From a checkpoint of a small mixture-of-experts model trained on Wikipedia: a variant of SOAP for the experts.
Below are experts of layer 5 (counted from 0) of a mixture-of-experts language model. Rows are named router (the router's row for the expert), gate (a neuron's input weights, with its number), up (a neuron's input weights, with its number) and show model dimensions 0-47. Each number is 128 + 24 x the weight over its row's rms, rounded and kept within 0 to 255. Numbers have three digits each.
After each expert's rows: "comes after" lists some tokens at least twice as common just before its tokens as in all text; "gets" lists some tokens that make up at least twice as much of what it gets as of all text. This comes from a sample of Wikipedia text that the model never trained on. Tokens count by the router's weight.

# expert 14
router:135062154133127140152119174148116134122119132103110101135165111132134148123108086131142125099159170124146161184135120104129167140149098101153135
gate3:080136116167113132107122113137105116137182152129111131124110180130107114129080104140150145136138146104124116171086101172119109115142105093149119
up3:112168165128122112116114141110114085140099109111106128108135091114138054101174134119111136154131091114131120111137120129083166164136096082150128
gate4:099128132133154091143098086148120150117137115106115137134112092114076156125110173113111136157113104139143140153127103120093119140103129087091092
up4:163102125107101197118114166069132105113135137085118127120115134102133177148146097114147128125168155102096129150126123163116127146104133173158131
gate5:103135158112113138113128154120123120118169154090114150136141116145129117125082125143144145177105124092147097155155166117140154111141101134125157
up5:096134143138101138115162136149134086114165132125139117100163164133125153142099115116136102128129092111131064107128107106146158157123120092166131
gate6:080140151104142122101085119145136115126146158114136110176099139174103140145114099135130127141125134163139101131098126119145128106158086143171145
up6:145150139190139139134145142142165157126141163070104107146152140116118087144155148142162079164176123135117157126163116090140108157139115144155141
gate7:140122158120154119104101125180123155132149133089128132100142138063116146106142130163139110079107173126125145099150146114101132130060121138131141
up7:111156154121155116139113088116131102075187167153156143134106126142113125115123181126104159136095136118128125135153094145170110170138141090093131
gate8:117168173109135074133136144120116148135117093159162080119117155151117119099119152110131129141173124161143151104150121163144142153090127137154165
up8:115143072127099127129156164164152129141134166127081143135138124135114108119158147144146101059095149117123143159118140118098097101135123141118140
gate9:153110109143119145140175102130152102118144087147114128124166127106116147101134111119083110116100137176096139142108131107101135130118117126119106
up9:122138169106081139144084086169107121094141144070144123119140150177094138148104141173167117141132092139127117146108169157142116157133126118113094
gate10:133113173122198103118106138137086149117111137130108118100127149140082128149086124158147126117145150124121124159157089123150155120150150135104117
up10:125092102122065151138126152122114139133134120112116124130150138123132106151096129127112128134065155135102138220105140195151119114131104142147125
gate11:121123137136180111064110138088125132146140123153108139084139148154193135118137130111166116135150154127149147090130099142105128106130115178119124
up11:115115107101079102110133140078109142104127165106156120151048135118075108143147102163145125133162106131137134172119141131097133139141145092134124
gate12:075113112135052131133143124126130090103159128084095105120145197146078153110117125129117089155123128157125135142109119139144124156124154152144111
up12:144097150141158127120092134125128151133152153107138143172146106155162098156145093133147137085099113093136110138151102118097162144101125129150107
gate13:157135129128114140120097108125113146141098108129117120101050140115114114135115092150162111123146116173111158138150102133153180151127155151114106
up13:132109152151133120102143111125130127089133155161127133141148153132126146141151089148123195116149093184127109101162138128144116090104136111140133
gate14:160147143156133136111093180116113162130119144099145104110130128144142131149127151143125135116112167124129114129121131138091146156149078114148135
up14:128131133133168092149117085167157138101086107149084116125130129120116056135138173118125154140130130119135116092168121152114161138150147130109126
gate15:107171147121100144159114125087141148101154117134153101145145082117160151121100124166123155174158120101133139145131097127096115142156146122128094
up15:165131121158123161101123096143171146144123107157118081122106103111113162103103123155106126170105155176129145125148123147076135092118099164160105
gate16:166109115108121192123142090137126089114128116165135105123123111175113088158126122132103089147105109127112094130072112159165139151151172175144131
up16:143104138153126119148160140136101159112123195128142193135085101107102117134122119156150159143143111132131115121137125158148092139094112158139095
gate17:144108100137145135091102169157116101130146126082077134129125121115178141145176123123130109121184112112119140122150119094118120108147156122133135
up17:136151160099117149130152138085146148116169098158127152114090123145119155107095140120135135097108155106094119147114099091132098095115117190150126
gate18:139154135155172128128120152109119122146132181165108166099131141151101116114126111131105162054148150117141119113096125143164105150129120156135141
up18:117120119116090114119144167102139120130120165090120125157092155107151128143083149127171078150134113164152101127152117135128150137147089101176116
gate19:157135077139133140153135164114142121140155106120102131121131172091174132140138102110161115146149090131137135142148112103148133115148151150091145
up19:146081169124135109088133199089115137096118133101119115123123078136085118138133162134133126143104130110140087173142144145098113132138137155109132
gate20:098140105127151109118121133119121169151170148127082136133145131178160156130127129139081123092136110139153115161171106122160129133101110148090109
up20:118082125153114149126141097158131089146111119143126153164126150085123153142121166067166122167109171146119128118100075111101128082149131138119126
gate21:088121120108115122168145212155156122140103162118125132112089140114087140127094097087109119145134128140120150149112161100157163112089129085169126
up21:128109145153109138109125152130117123112133094128128109142134102125176108097159135131135131109119170139110154147161111152096141060124160161118167
gate22:102127129139127109143172128158114153133152093134148123112099149191154135102118138110136123158121081146135130130120092093137103147145132148121096
up22:101154139142168155105135169116108134126148105098100152130122125094111179124111096120113158122129187090121127084132125074113156142113120132130143
comes after: "s", ",", "\"", "es", "ia", "ation"
gets: ",", ".", " and", " |", ";", " that"

# expert 11
router:097160118140080122141098106110107125127195116113157128091129131158130171133149165125127128152140156151147125152162148164079104165161122109162153
gate3:138145136104102112111146137098167177104123105115138147133084111126077139111115165067175160121114109125149111085103123106115151092117095111115143
up3:175159110169138116134129084099147141129123105118094099130130125124074167156150130159156124124066124116170112139125125151126158150102105145162130
gate4:104133094143142113117138120118090124127115203115111138195115128113130184135136117098158126110112128157117138141138166099106136163113145090143096
up4:134129160130151124124119128086133097123133067122131123147160111061185095126098132135093119135152174078089128113094133127145142120104098148132140
gate5:161110169109118155094160107176111099116100132161170144145119108128120169137168095140153132118151148084108127142095102131130133150115141152112141
up5:153131129130137100147092132111152127109135166060110136106147104161153121162111170122146149111112126146124155122140102142127129136156133106137159
gate6:100106145114090120065130100145126157107151091121115087120147169134150109187152134160164137117104121107098112138130139122107117123099097134144161
up6:139148170129166127133068121096150079131123116112150126171141109152158151141125179110167158102135119158096115128095119120078120160103067133112141
gate7:128114161129112110105099152113068115122137114117140086119160145126120169121132139105146150145107128118112092108130096103182084161100129174124086
up7:102169135128096118119118142099137121141152126092100122115175131121116082104121169137164109089136156124120152176171138126086149121131152136158157
gate8:128123150100126115114119143114076146092094126162136095094118139090142073130082128135145127141092177059169156125126106134105173125140172120135149
up8:094178101117105148142125149162152110123124173101140147127154128146134149127127086122110120137133129140096119137098121154130067098117102145156143
gate9:158117177136094134120118098142168142097123128129130140158150080123152157158124180137133132104110141125126057124100120106119112158149145106134141
up9:102120094118118108172166090137102137111163128129114120099162137106145149092151143113158152125152132072113131147141115121157100113155152100109136
gate10:087166144148125133151129106107127139092153066154139141153118128166095123117155083145123160087099093165150089119128118135118133122110130125123116
up10:160081097136139111139122119102127161125122122082144132119132127139143111121097129169153122156139135139155187175104169131126093180147118105152136
gate11:118118146096138117101107175095175118152104101092117094107091126135149124104170149112126122127119089142107141107095096134107119110096106122115121
up11:091111163110135138182144136144063115153134108114136121154095141130143148134145113108107177154167103107147150130109141145133146111130116085147166
gate12:134138171150119163108130079101160116092168089133134135189125070166126159161134142141146141141119169121127111170113094103118132140101141109119135
up12:162086146093109081126081187129129148153120140135112140094157107134090094171129139124131120104111120126083122141107102111115120148151110114143120
gate13:124097085105169168138142133141130104128144123135104070113170098158119113112134143165108119168132151127148172094110159126123106131118112132139129
up13:153090099128111104130111085156116099138175123154130136148155121116118174100155108095170115087144172120118138139128099155148130141142110136140113
gate14:128170149148108132110128111132138112115096112104155110113105111138163118091127102142096120121126152108105193137109100143103174152159121114135130
up14:104138152128133126141135145125110147130073139124118128147108140097133125136150120133156134162141148121150111117157146076111101165102116077144173
gate15:103146113104149162162130100127118089137137154102123127128158110109133165094157162114100158119111116131113145156156131168153132187131081120124150
up15:124130090161088086130142137158136162131145146155127117127153151107130127158142109165143114151097148107145094090128137169154100066103107113109117
gate16:146172119070093122094125144137147119090149125121111124134155116177105121096139155121098088121149150130087133184124089115150115118168152160150146
up16:152132114150114081088119116132121088124122130175116108128148108112090133119112154090189119117137108155080104105124136138153139113094102137117125
gate17:132145101102166147111110100096112120153142141148142153159098139088134137123142147135113160125157122124167085141138155087081101117138151167173103
up17:101097128134132124150116193119165100090152124101161110089102140082145096103147103155123105170117106104137146141140115132126094117155113125153151
gate18:089149101123125124141129138129122170148146174101111108086124111113132145146110141123125107121165122125087096167122127160125171174079099120140078
up18:119112139123121130104109112140127157150139097156129176175124167126120172113182155159151118094126147111177124094110154108175078127113119131132172
gate19:088135129150135152124113102119146123147137140144092148141162113171140127140124159108101156132152102162120163121121139115168111142115099119133159
up19:148105111137109128084146123120109147096104074124115089137137122145137117156175138127150161103083110122111099113138122146114135182106169130125077
gate20:093134099109138157136178130125153162145118118111095118173125103159126138127172114106103151106100131143113145156140095158098102131129130133160124
up20:105132165122165114095165135139111105103125152162159145103185123118115128145144138094139125140106179133139128089117091141155102124149143101142155
gate21:096116138106167130134141166139143099145136148147110135120128111088105083125119115134171172129093069159092117123117139146146110131153125113106178
up21:175101113153119155162151131147100125131126109132110139133128137143143165138131110153138139140124155144115107078095121153096120141107124147139155
gate22:120116135122115078122083143134144156132140149094147113135092185111111060134127141100159122118111109144132096146123115128161171115123148094134163
up22:123072081147098108098115139116123177103138151116100092142112112168114157121134117128131095158143124145160111114100130161170138137118096155102092
comes after: " |", " ", " the", " and", " a", " \""
gets: " ", " f", " c", " p", " F", " ex"

# expert 13
router:119161123134090121110126117164151127141129169106115143113180102144132137148113171126127142138109157146135157155140133160114174088122099123126102
gate3:095175125119101153128101150153114140100118127151122152118156107109088094126117151091128159123117149083131133137123066141146081150141080124098162
up3:163137116126130155131135125144108116117120136159141163158103109135094117156091129174139090165153131096132148114123106147074136111113143175130126
gate4:110127160147122135100145126123111153114150095122116146137121090135136182141143153110121122129142152125116122102096116131103164144119164116131109
up4:145112120180145106098157130118104136119179129126118132078130124106151113112106138109108132115142139110166154100103144097128113110122134137162149
gate5:163150107177124078079167152147123081127153161164126114116137112094072201148110096141153137135113126106134112105126146151128136124139132114120106
up5:104100184154101162094169090112148128094088129138131123173124173112110142141126114117116168118097143151156131111148135087125139124132117109140080
gate6:170139135101157118118094154084150169085140129099148126137141107121135127113162169099149114161131121093161129140120112172104106133124106081131111
up6:149177124139137156118105136149131095132066153091147104138130130121143115161109097131143158141107139111141138160116124149111105166085121087112073
gate7:105100138135120102148113131156116121128098138131139115135134084156128160099137132135125153143152136128135114127128127112146167098140139080175151
up7:160145113171185083060136147149127134142129100133114101110121124080154081149107123125133106159115122123112113160133100159097112112103107137116123
gate8:102159160113110134092099110142095129129105142141091079147166116108144100119095124146158131129133154102145150163143096172117178117095181118137097
up8:132109118109147149182155157126127129118157122137124143161113152166122117146116153120116129118124141145150098109161129149152132127129101161131154
gate9:102142141115172147141159132115183133077102120113076155140171104130117118091152117137137164161168141132130159142112129143134125124138111094188175
up9:118173123137151140076120102141141114141106109191151142103091175099079135134129111120118135132091147114136104117141129156131118088176097078138146
gate10:130124129081144166140109129144148075138161134142104115089126124122148135116119155131099129114124138128141166074105125093110120168116115168107105
up10:116095193127098092126098125143135134168106122110144130162132129112165080157161146177128135132143134150069077143087087125151152131131129088141101
gate11:153153102121119124101147141182140160161084101138086067146149097135156109168133155115159123114150129113107101106156110171103125127139139145112139
up11:092119115116147161117199147081108143129167158106116162164172124130118167098155145119140157118085108142146182117153128120176108105141131107153125
gate12:143126154131128166146089142162127126111135126146146130150140091106088137132113160186133162140183111126163136130115101144081095127141095149147152
up12:124128129110143127089136122052111148151175130133143138134095156081108134162154105113159125084119139147123136126177112105146143128154087149148120
gate13:154158101142134130156114144091156103142130128157151158129123125111154123130160144101115144181168135109130128128158138134114134111140109158116107
up13:110150171133125080139087168133127131130142140149129115101159106134087107090155141106146071127139141119116131113140123073120119155184113121111173
gate14:140153084078137131135121132169154128122105164150073109164145128133124130171127124122073157127122125116135147169133125147118137135103134138147133
up14:109109155129137118107116133099100134071128109115108131144121102108122109135149102136168138140095131111074126139119129128175150160059162097167090
gate15:112098137110135132094103157101155161153148100156126130136166165139126130083164152180131171123114126127135105115151111124132079088089121155138126
up15:168165099164144116123147108109165148126132118083116109080094153123111151146122152157083122142104128126106143116159145168118161161128079150107175
gate16:087149098113167116139086092101134121089115200121115172132093139148129083155128152144152108161148138115077114114122106114134122132157090134157158
up16:141135150166158181112108104132151161102137128132114126142133113161141128117102147117168145154099110138147102114152096185094134100079095102131122
gate17:142136106086151149114134106151117130142121092141096125169123109168167181150176112115090092095166162185101123121099120114171168150122138147168145
up17:147120161116155161098125099102125135107139122131098091105123143029175090116140113150102123107145109085162130122155132116126154144136106125113122
gate18:113091116129129111128146135109121161146092063100111135115138153154129162132165141137133105152130155103109069129146162137134128092108108166134137
up18:150125122126132143156134113110104091129180151186115107137155089082144154159122116137154159144122137151120112145141126116085145168187141113162127
gate19:131143091150110126126121168113135137131129146132134122139148122143123137106132148105159124118147166124124180105128105151114192092134123118142124
up19:111083129139090119115144121151152154102172127141136138149157148127114095110157117106149125119124109125136113106121131124105132168097140095098110
gate20:077111142105127117112137125098157118110131186130074155132121128143108122095165149118137151122106135144156122129129104150058141178149116120124100
up20:136139092146109155097140100189091158140122196116122097185125069159136144142133139080129129114104134131117114155156140142132141111107157169111133
gate21:146154152114147175075171157119155096124163112085138129103088139176153112139146160119145148142081132118138111111118120097147109149112127121154109
up21:122098084158116133106121092122116097136125152133105126170208104160119107134141158068123100129147138165111148179167119147103089142105112097091116
gate22:084132146082142136129066157177144117143149119130139144128157110143111130134133148149091126145110124161085116107167115105128100151157138154178162
up22:111097100140106136145110148094112162133114131170088103125162123128135140160149149095164185145107111144108131152138165148120111100078134087072098
comes after: " ", " of", " in", " to", " p", " as"
gets: " the", " a", " de", " re", " an", " con"

# expert 9
router:116154153108124123122123130091132138110066152127124161131124083145146111140135171135146136098171126133145143141128097125125071116131131107118165
gate35:111174094148123120116156154125135120089168088122129170117131096128139114148142104134107110190146115123101128104179113144122114121144115113107104
up35:120156138151097134123133102108097101153118130185121113115118156097135097138084132108141147111136113162142103133084126139160069126159106134093153
gate36:112096122120129106100127120128144140110101150154139121150149122061103120112164126168148135131151134099165169118125117138141128143123141107080102
up36:139107122111142125108074163178128109117195129141112154123121099135129079132125131137130138124114154091116137108117129121101145136116101119145116
gate37:126097104096086158081078157109177122153144119112157135125126146124165143142127130092085167101120140175148110130158118121121124162130126152099150
up37:125104054147159098156128120133072121134107122120103142118122147144121179110153159116162138146153156134127117165135134093102118140163121115126135
gate38:124120147108136110159128107125128140090077108090144085169139115092101149110119097121137165132127052148120131147126086170115120145127137108125146
up38:112114150121147099104166181102152072158126124135146138138160169140141116138167177141129130158130155115148134089120113122137137165103131114143164
gate39:101142104115168123150100116130090135159129155138121097138098105081115122126150147187126144150139164141100083126157098171108101119102129154162150
up39:178153190134136153100129126123166112114103132125105136144168146171145154129142141104163126119123124128110121157103154141152114136105121117132114
gate40:135098107126148159107139122152125103115120137116131117105197160118115079087121136148105131136122153128157170174134096129140123107108125102135144
up40:125132133108092089123117148145158118109172104169140148137072109136093154119126144116139115097131128131159139085118142091119164140138123143156103
gate41:102117139179130122119121116113154138102094108125093160115110112137117135178140109111107124115157105139140085096114094085156174150131131122107140
up41:136098143081156135141131089117130130170149121144125126154117109144107150163114131139115111112126128095122135146138131160150147136166112116095160
gate42:151172072119122139127179128095154145125119105116126139144140103106132168143184120109160104116080168087077151135123104124144134115134159106151144
up42:150098124118135141107142114172109156140191091121139136111125112138145091157127149157141107127143093109144124115109139175143126107119149144152118
gate43:122131095121125141158133088120102173115135135163164125090103110145146136102132139134186119147122137124123135084105110162160121151135133150179111
up43:146118113132133153117096144132136115101169169119143156151134111107118145113141136110131131124103152150105073118126132121110170094108136126083123
gate44:144084101135142123123113115116130164177116154135133128123117105087132114147117154143118152121128131110139146089166127159125113162148102120131163
up44:113115140151118132130131117126099120054104133127092114137147124112140138128101062183146168096159119121133161128108130134120137147098148174144110
gate45:123136161107155155112062128139140099154169136144112132134144108158132148094147147052179150123140134124129151122115139096102118166116153147112126
up45:084137120111120096161117157160128101177155099125082137121125112189126173114121163142116109145113142122122167162125122112133124112152154168130106
gate46:152122139133152125127163176124109140137102182154150134109165085101111122107097137114127159146106095134172133104131110148115141150146158131104129
up46:105132165103137132152145104149165150108127116151148151073116108117112172124121099165128126125107161113125102140125127124134107127076132131116139
gate47:128157141107181140099115093138139143089109083090112140123111138140142075121138122168142101136191129122102116132116137155163153162162146123096132
up47:149130132151137133118183117124097119174137112145132104142127158080127131157115125111143126133120113133141104128147134122081137139170110184150126
gate48:116114135142117124127112178139171136115134120121096129135102117154165129131122151143152131147111082165179122136127097078169119130133108104186133
up48:130129104093134116073098127084129153142152134145149092132173131186114150149107124127125111159111147106132149171137144161119106177112152149110089
gate49:145150150124150114091118201139133141154126153111120115132121116127118131143125084107137116110174084129128116121114101138145124144105109124129107
up49:179142121170171123132129096170140136136149143124158100148093161103139145095141166182148128131101103127119099110169113112093109125129129116116125
gate50:128162092127123132109145140105132153165123108106126164140139133114131162096110163091191159121089120145103119119117113117074093111162142122096133
up50:166123137149149131138142143113157118126169108131112155111088147071142144217115124141099120139098115113121152112115105119119130131106133152161164
gate51:115100087096089174114121099110130113151141106144141168157124139060142136119171118109124145148120158130136133160143082132158111129099147124117095
up51:098125104151104152123147115169101142108108161121127143130133134119121133137134117124104087100138129147116121130150160096081133094153116118131159
gate52:134108134119163165108098122122120122164123153118158132146127130133139144133140118118140134111120120112161139141098101125104123149110124081107112
up52:160136127128139065138151182158123123110169123104122107148109122129104081138153145093154126104108131119129157137124109122130128130100090158117126
gate53:166139108158132149147122126100160105127111152121072097147122167086140143172118097116151143130140092132146115116138119106100127135158099169104108
up53:114153162115086071099110117088126148161110115147127098142097138104112124171095167107150162118112126136145126131126119172121153120126088102143098
gate54:094144147128096178114097131103132130120112124183134110099145161161139123082126086111158147145135158108139148176165094122178136136095123150132090
up54:197108120099147147088140135123113114118090108125135149136116094098124138146170165143136130114174160146100141117152150120132142095153140122103159
comes after: "'", "\n", " of", " the", " in", " for"
gets: " the", "-", "al", " his", "ian", "ic"

# expert 4
router:106160152153143125167101137116142148113133136098140068076135130101123151127123119125148140085176156136136125120150094127136121143089128141143108
gate3:141175143141136120156127184146118149157161160154111099123118130077126146118149132084103128152125146117126098125124106095164126094109159155126146
up3:132141107143127065124129127140130107163109070124121130147132146154110075163117154155179108104123093139139172096121135105120134173144107118145148
gate4:163159122156083152104131103137103143132137136129132082177108129106126144117080130144143143139150152109175139114145131118158126167102129136142114
up4:108132133120123111086163134090159077130101115116130095123149105104115177123127094109107126118146084107131084118131104076092082162132153075105144
gate5:097117159166128086156150103146114113170136109130089137152117096150109105132117128134148091123142150177140145122117121111144107098108151175079114
up5:185103125126110135135119124141149130126148118114111126102112142140153167129113158161100093114088117114124097125100112146149176162117165115150070
gate6:098125120099094105106112130125103147134150121117127109116119123180102150117122159096113121116146163112155115147084079136160113139136124115110128
up6:094156142105176135141102116117133107164113175138098145141166094138142141109087123113086135110155159112097086107104134116165135157088099123101165
gate7:089090092125143118089084138118110094162099132146149138131117165134153122112092089154136088117152144105134119130127078115130144125047167112104081
up7:098127168131140150125120114123127105129147107116174158127136130128157117137134188085081106101090131125116152159141123135157123096122107105140106
gate8:146126170115098146156116109140141163139167127156139120144176142122112116113135103138158133114115148151101133134078074115122086112098147153150131
up8:121133100147119170134134168104130107162100157114107105117142161129134125144163122175127099168128151166172129145129155112145127108103097090093114
gate9:106160131172129152135142158119146172081121130166112186109146146070123138139130098150163137094126178155124143124111147148077134117117159149138123
up9:114140155108087132131116185123079090163155117166123121152131106149135089128128104158100164131137133145091134130137104064158159151153156108139137
gate10:153108134160131089112127115149099147074115110107121125119147100087128123120127134136151158144144139108144140122130152162147148144127162148106110
up10:132116141102101151146129129079109130127079116144149155119121119114118129150147113096115117080147113123126141089113121122109134133143148131097153
gate11:112117148154118133095137142142146148122135134133146149088120177164121120102139168143165111146104123115138150103102134156094123103136135141170142
up11:110106137147120118127130120126111161135125143125117147146101155139107168146135113105133151096073113102148128136078142146151137121117142105109090
gate12:099114119131123136136071150157124155107146081119142140142149089107126109119171100126149136146096115126111125137112140149092118153130129105118106
up12:154106133158129129110115132087147107160129128129124132113124163113108090119090156140161151142130150056096106111145145092126148179117124177142191
gate13:080132150133098177161100138138124144155142129153177101135113161108095111124119087112126127111100111133116136153125111127107131128127098167183146
up13:158087142129102095091160109113134132170182156114102146106160148134126128149133084139114146144125096131132141133110105104155134156177112131082130
gate14:077137102154143098105093162155107143161135112139102150126130129150152133077154118121073115104144159126121149155146121165138132145096104145131100
up14:186135137140111154137122154124120121141121107124133112133135114108094120106127149137132198154129139091165115151131112129171176154089161122135107
gate15:123109125145119156108104128134101117122106103165165142100140078120107114113111155113071193146104119124135109110118131109112128106162108129108148
up15:175150136165109113038120136155152171148141116126142121135104136123145168099131060096114135171130120099104142129101129121129146170135149124115113
gate16:153116105117149169119155153115190134164140100119133131153191121133103112111121104097129103141151160153102174122166129155125178151128156119132118
up16:126130121114162127103098146168078123091130118131125119084114144156159136101151151136120183079134130131167131126119133114127141166102112151104134
gate17:131117174107146131092146142137133155165155136149116118114131113123107143158097126123127146112126130107114139116119143126137132060096092127134141
up17:117145146100097111143108105107127125134121136137122122124162103149119129145120132119147119136115147130110090136106092086126128163203163099107110
gate18:117101139152140136130137180108149112085134146139103131136160148112149130120185150154170147107098145104149068120089143135130102130103122147136147
up18:152138145086159144109121117089096100151164152164103125129119123191134095192122125130114094162127122143139136112182110119124147122158124125126089
gate19:111144126115156147090127126100140111148098136163142117108125121106154114089132134168159167057126118100103148144170107118157151140115123096118092
up19:123116148170129133149117162157115180118147072128100079093108150131172129144094130124096174164132127164111133104151111164134108121067153115101143
gate20:129175125130147162154191144135141137101098098138117116150100166116097158084147178138143128182111134162170129117139112143064109149134114112162109
up20:112145184180169150112141146139148112086112112110128151142142131099113121111115115124116099099096138111106152123150107109139151155118155152140142
gate21:141177167130107164142147146098162099157152145134120104145121111091135101135067143154146127145131097095105179133103114135159185104104104083124137
up21:120097147115123142168088086148091138142134130175147168112138112182137141157123125114146155121131164156138093133112128139114121109101128164139166
gate22:123162080163138132111114143089139141111153168140170128113128105134127157105134139152142103167140142172145128122115094115147105135130153141120118
up22:123122122126132082072102115160101151132141144124148145154137155094121119139067110134145181087125168119140148099130151095112129113112133119124094
comes after: "\n", ".", " |", "==", "===", " ="
gets: "\n", "|", "-", " The", "==", "The"

# expert 1
router:130130119158136108149085116124126149128126117123118127116159143136168109154109109123094149106113156142111064150162153134130108137153133048146146
gate3:090105131126123137109129162157137109126143151096148124144157082146121119114072159153102134125143135116143123127143125089127146126141096120167096
up3:136126105140147170125154119120143155121123108123068119085135111146098125134163118135145138176100156157120104106157148100113129137121151124124138
gate4:135129103163175157148167150142098120083114180119106108141148174131124153166126149111136128093176134115132141110135124146063115121129152136107100
up4:134101122100169079158175153116142099120163140124093144104143141115129113160123149121107132110150121129139098102160143162140140158156142090109155
gate5:127118142080117126141153130199119136158082143134127130127149137139147138106121115144148121142151101140167131128108167112116156099158179136110104
up5:119136165173136126141140108056128152146179085144119123146110118095133127121101162103139119109114125156133114119124136105121167114127126126121111
gate6:109137096105141110099127117128131134077148135144155089155171112120117128104098127130141135107177151196078092130105110138098138159124121149130172
up6:140144120138127144175107162138129138156102113108109118102143135116111123146104135071094079073120132130162134099153129114147111083115080115120131
gate7:171136140109103155144137113109120112129132151125101140151116129170124183107140147145106122145106119118073154090135066108140136136136127093131136
up7:100123179138150120120103132144124126112165095114165160173137126105128111126096113082095165141143150119152080196134156119131105149113143125147112
gate8:102109103135135153142127099128153150139141144119142100083156133107157092123137107114167138097091162099070089129106127110168147162130121146137118
up8:131166115101126110124126123099073134152116115146148124132161128144128111175116180141143160134131109120133135111098082164105118150124137114103170
gate9:134132156101175141179154134153156132089126116117112144146136113140156147127084118099133119092152154167099075150069110139148157135115135127145125
up9:136163133153117101155170169143130099097124115110113079108114133086106141122076140133145127181111105116098148152115113123158129143118157090133136
gate10:162112147166145117114127168143123136122152140115116142101170126126122156150082097125129158123125133116066109116151113138143102113096145124131115
up10:108169129113128148161127112109119134146154105171086160143085134087123101108120120137138136099134091137101102140090147106124120134127122128140181
gate11:122102142086155100088112152152121127117098115109114101140111109115176109146130148124101130145145186157137097154123132091139110143121088096143136
up11:124118101118107120159145182096139133111138145126108158090110130152106146143118093136125099137123109112131151142158124120183155089133157136151092
gate12:111149149087177097126112158125139102112184153116135120138134084107152092112112134120098139115153163143108119162144082132096127140136153134101132
up12:114140129104115113086108132129130125147144129150168141108116133133101165086114110151110102077107121126089139135179154160115137140137101128152122
gate13:112132098086113168144157145138101120146082154133140173167113111121137134121135115141124154125095121137136118132119149163126133074114118163126129
up13:135122154152132140121108133127132125124126121128161115111138102135094149094115106089136135161099126148143108155144075098141182145129166132111098
gate14:111123162121151108140088138146149145123154128130159134118152140134127134139145131146126156101108086151160138121123116201123187113144106093105110
up14:157114181083163116108157136110127097132092173139067096140145086090106165146117141142127111179129112087152141138161125145098161149171123102130127
gate15:170096105106137147118157120148119142125123074122077127129142108092152128120117134149069132120167102128189096151160133106138122108157106123128150
up15:116111126126112141108109166147143084126127117139115131140087148173115150123103138089135120145110138094107137111101154121098164084131150117162108
gate16:130108116133129168158166139181137119117117086101090150147134137139115134121127084183126147123121188141086150128141108143154171119147108158142159
up16:133108133144146139105158162107132136108138137136110119122107160162139088116153176118103116109110099088127105117109129116133113125153117146149112
gate17:128120157146199132158145111111127146123101134074097087152133107131130126160117113145131134114136100128141096187127119110125155121129121109138158
up17:114142126098113125112078112127100142129082080088180192145105118148127087104129170145132176127121098078144100094103112145091132133154119125118157
gate18:081109119100164121082120177144116174129158143179091126105123093135120100173123148158130107146134117131100146130136146093134163127180143157083122
up18:139127159106143168159108133087177109090100159106109174162128117145132150135121138121124108136116103147141121112070114091164113123127116124154156
gate19:163135114125141131104122113099105161148129175130115099137138102122109104128110155127121156118164174109124140107124181137141137126129123149124161
up19:103123123148153119101141122094151123111101117099089125141106149135157087151122104125146094088088105141148144127186139117164126138104146137188121
gate20:129124131082120058100138093108132114111168129129114081126137142097127063106147122085120135116131159117118121110113129176126078095127084115121095
up20:126137124147113113104146145155131091139157118167145191139153131116124163138121149179131101100134124072125179153141127111097117142143119152141138
gate21:096097175124125152125152118110141121123110115138083160127122152136133129114109137132146117058101134105088104128129090188143097135087172104135092
up21:148079155128141113184116137112138119089127152164137108093111178138135122127110163152133120142126147161115099110097133131109168113157135110162137
gate22:160097095102090115116146121096136114107116114119086099115113146135111127105106134124147132152154171173112093139128112132122132122130132086095129
up22:129123138119137129095116118044081141118142102139160129138106125154126143105115113109146124158125104116116111132146114096121079146098112118128117
comes after: "-", ",", " (", " of", ":", " \""
gets: " (", "-", " E", " S", " C", " B"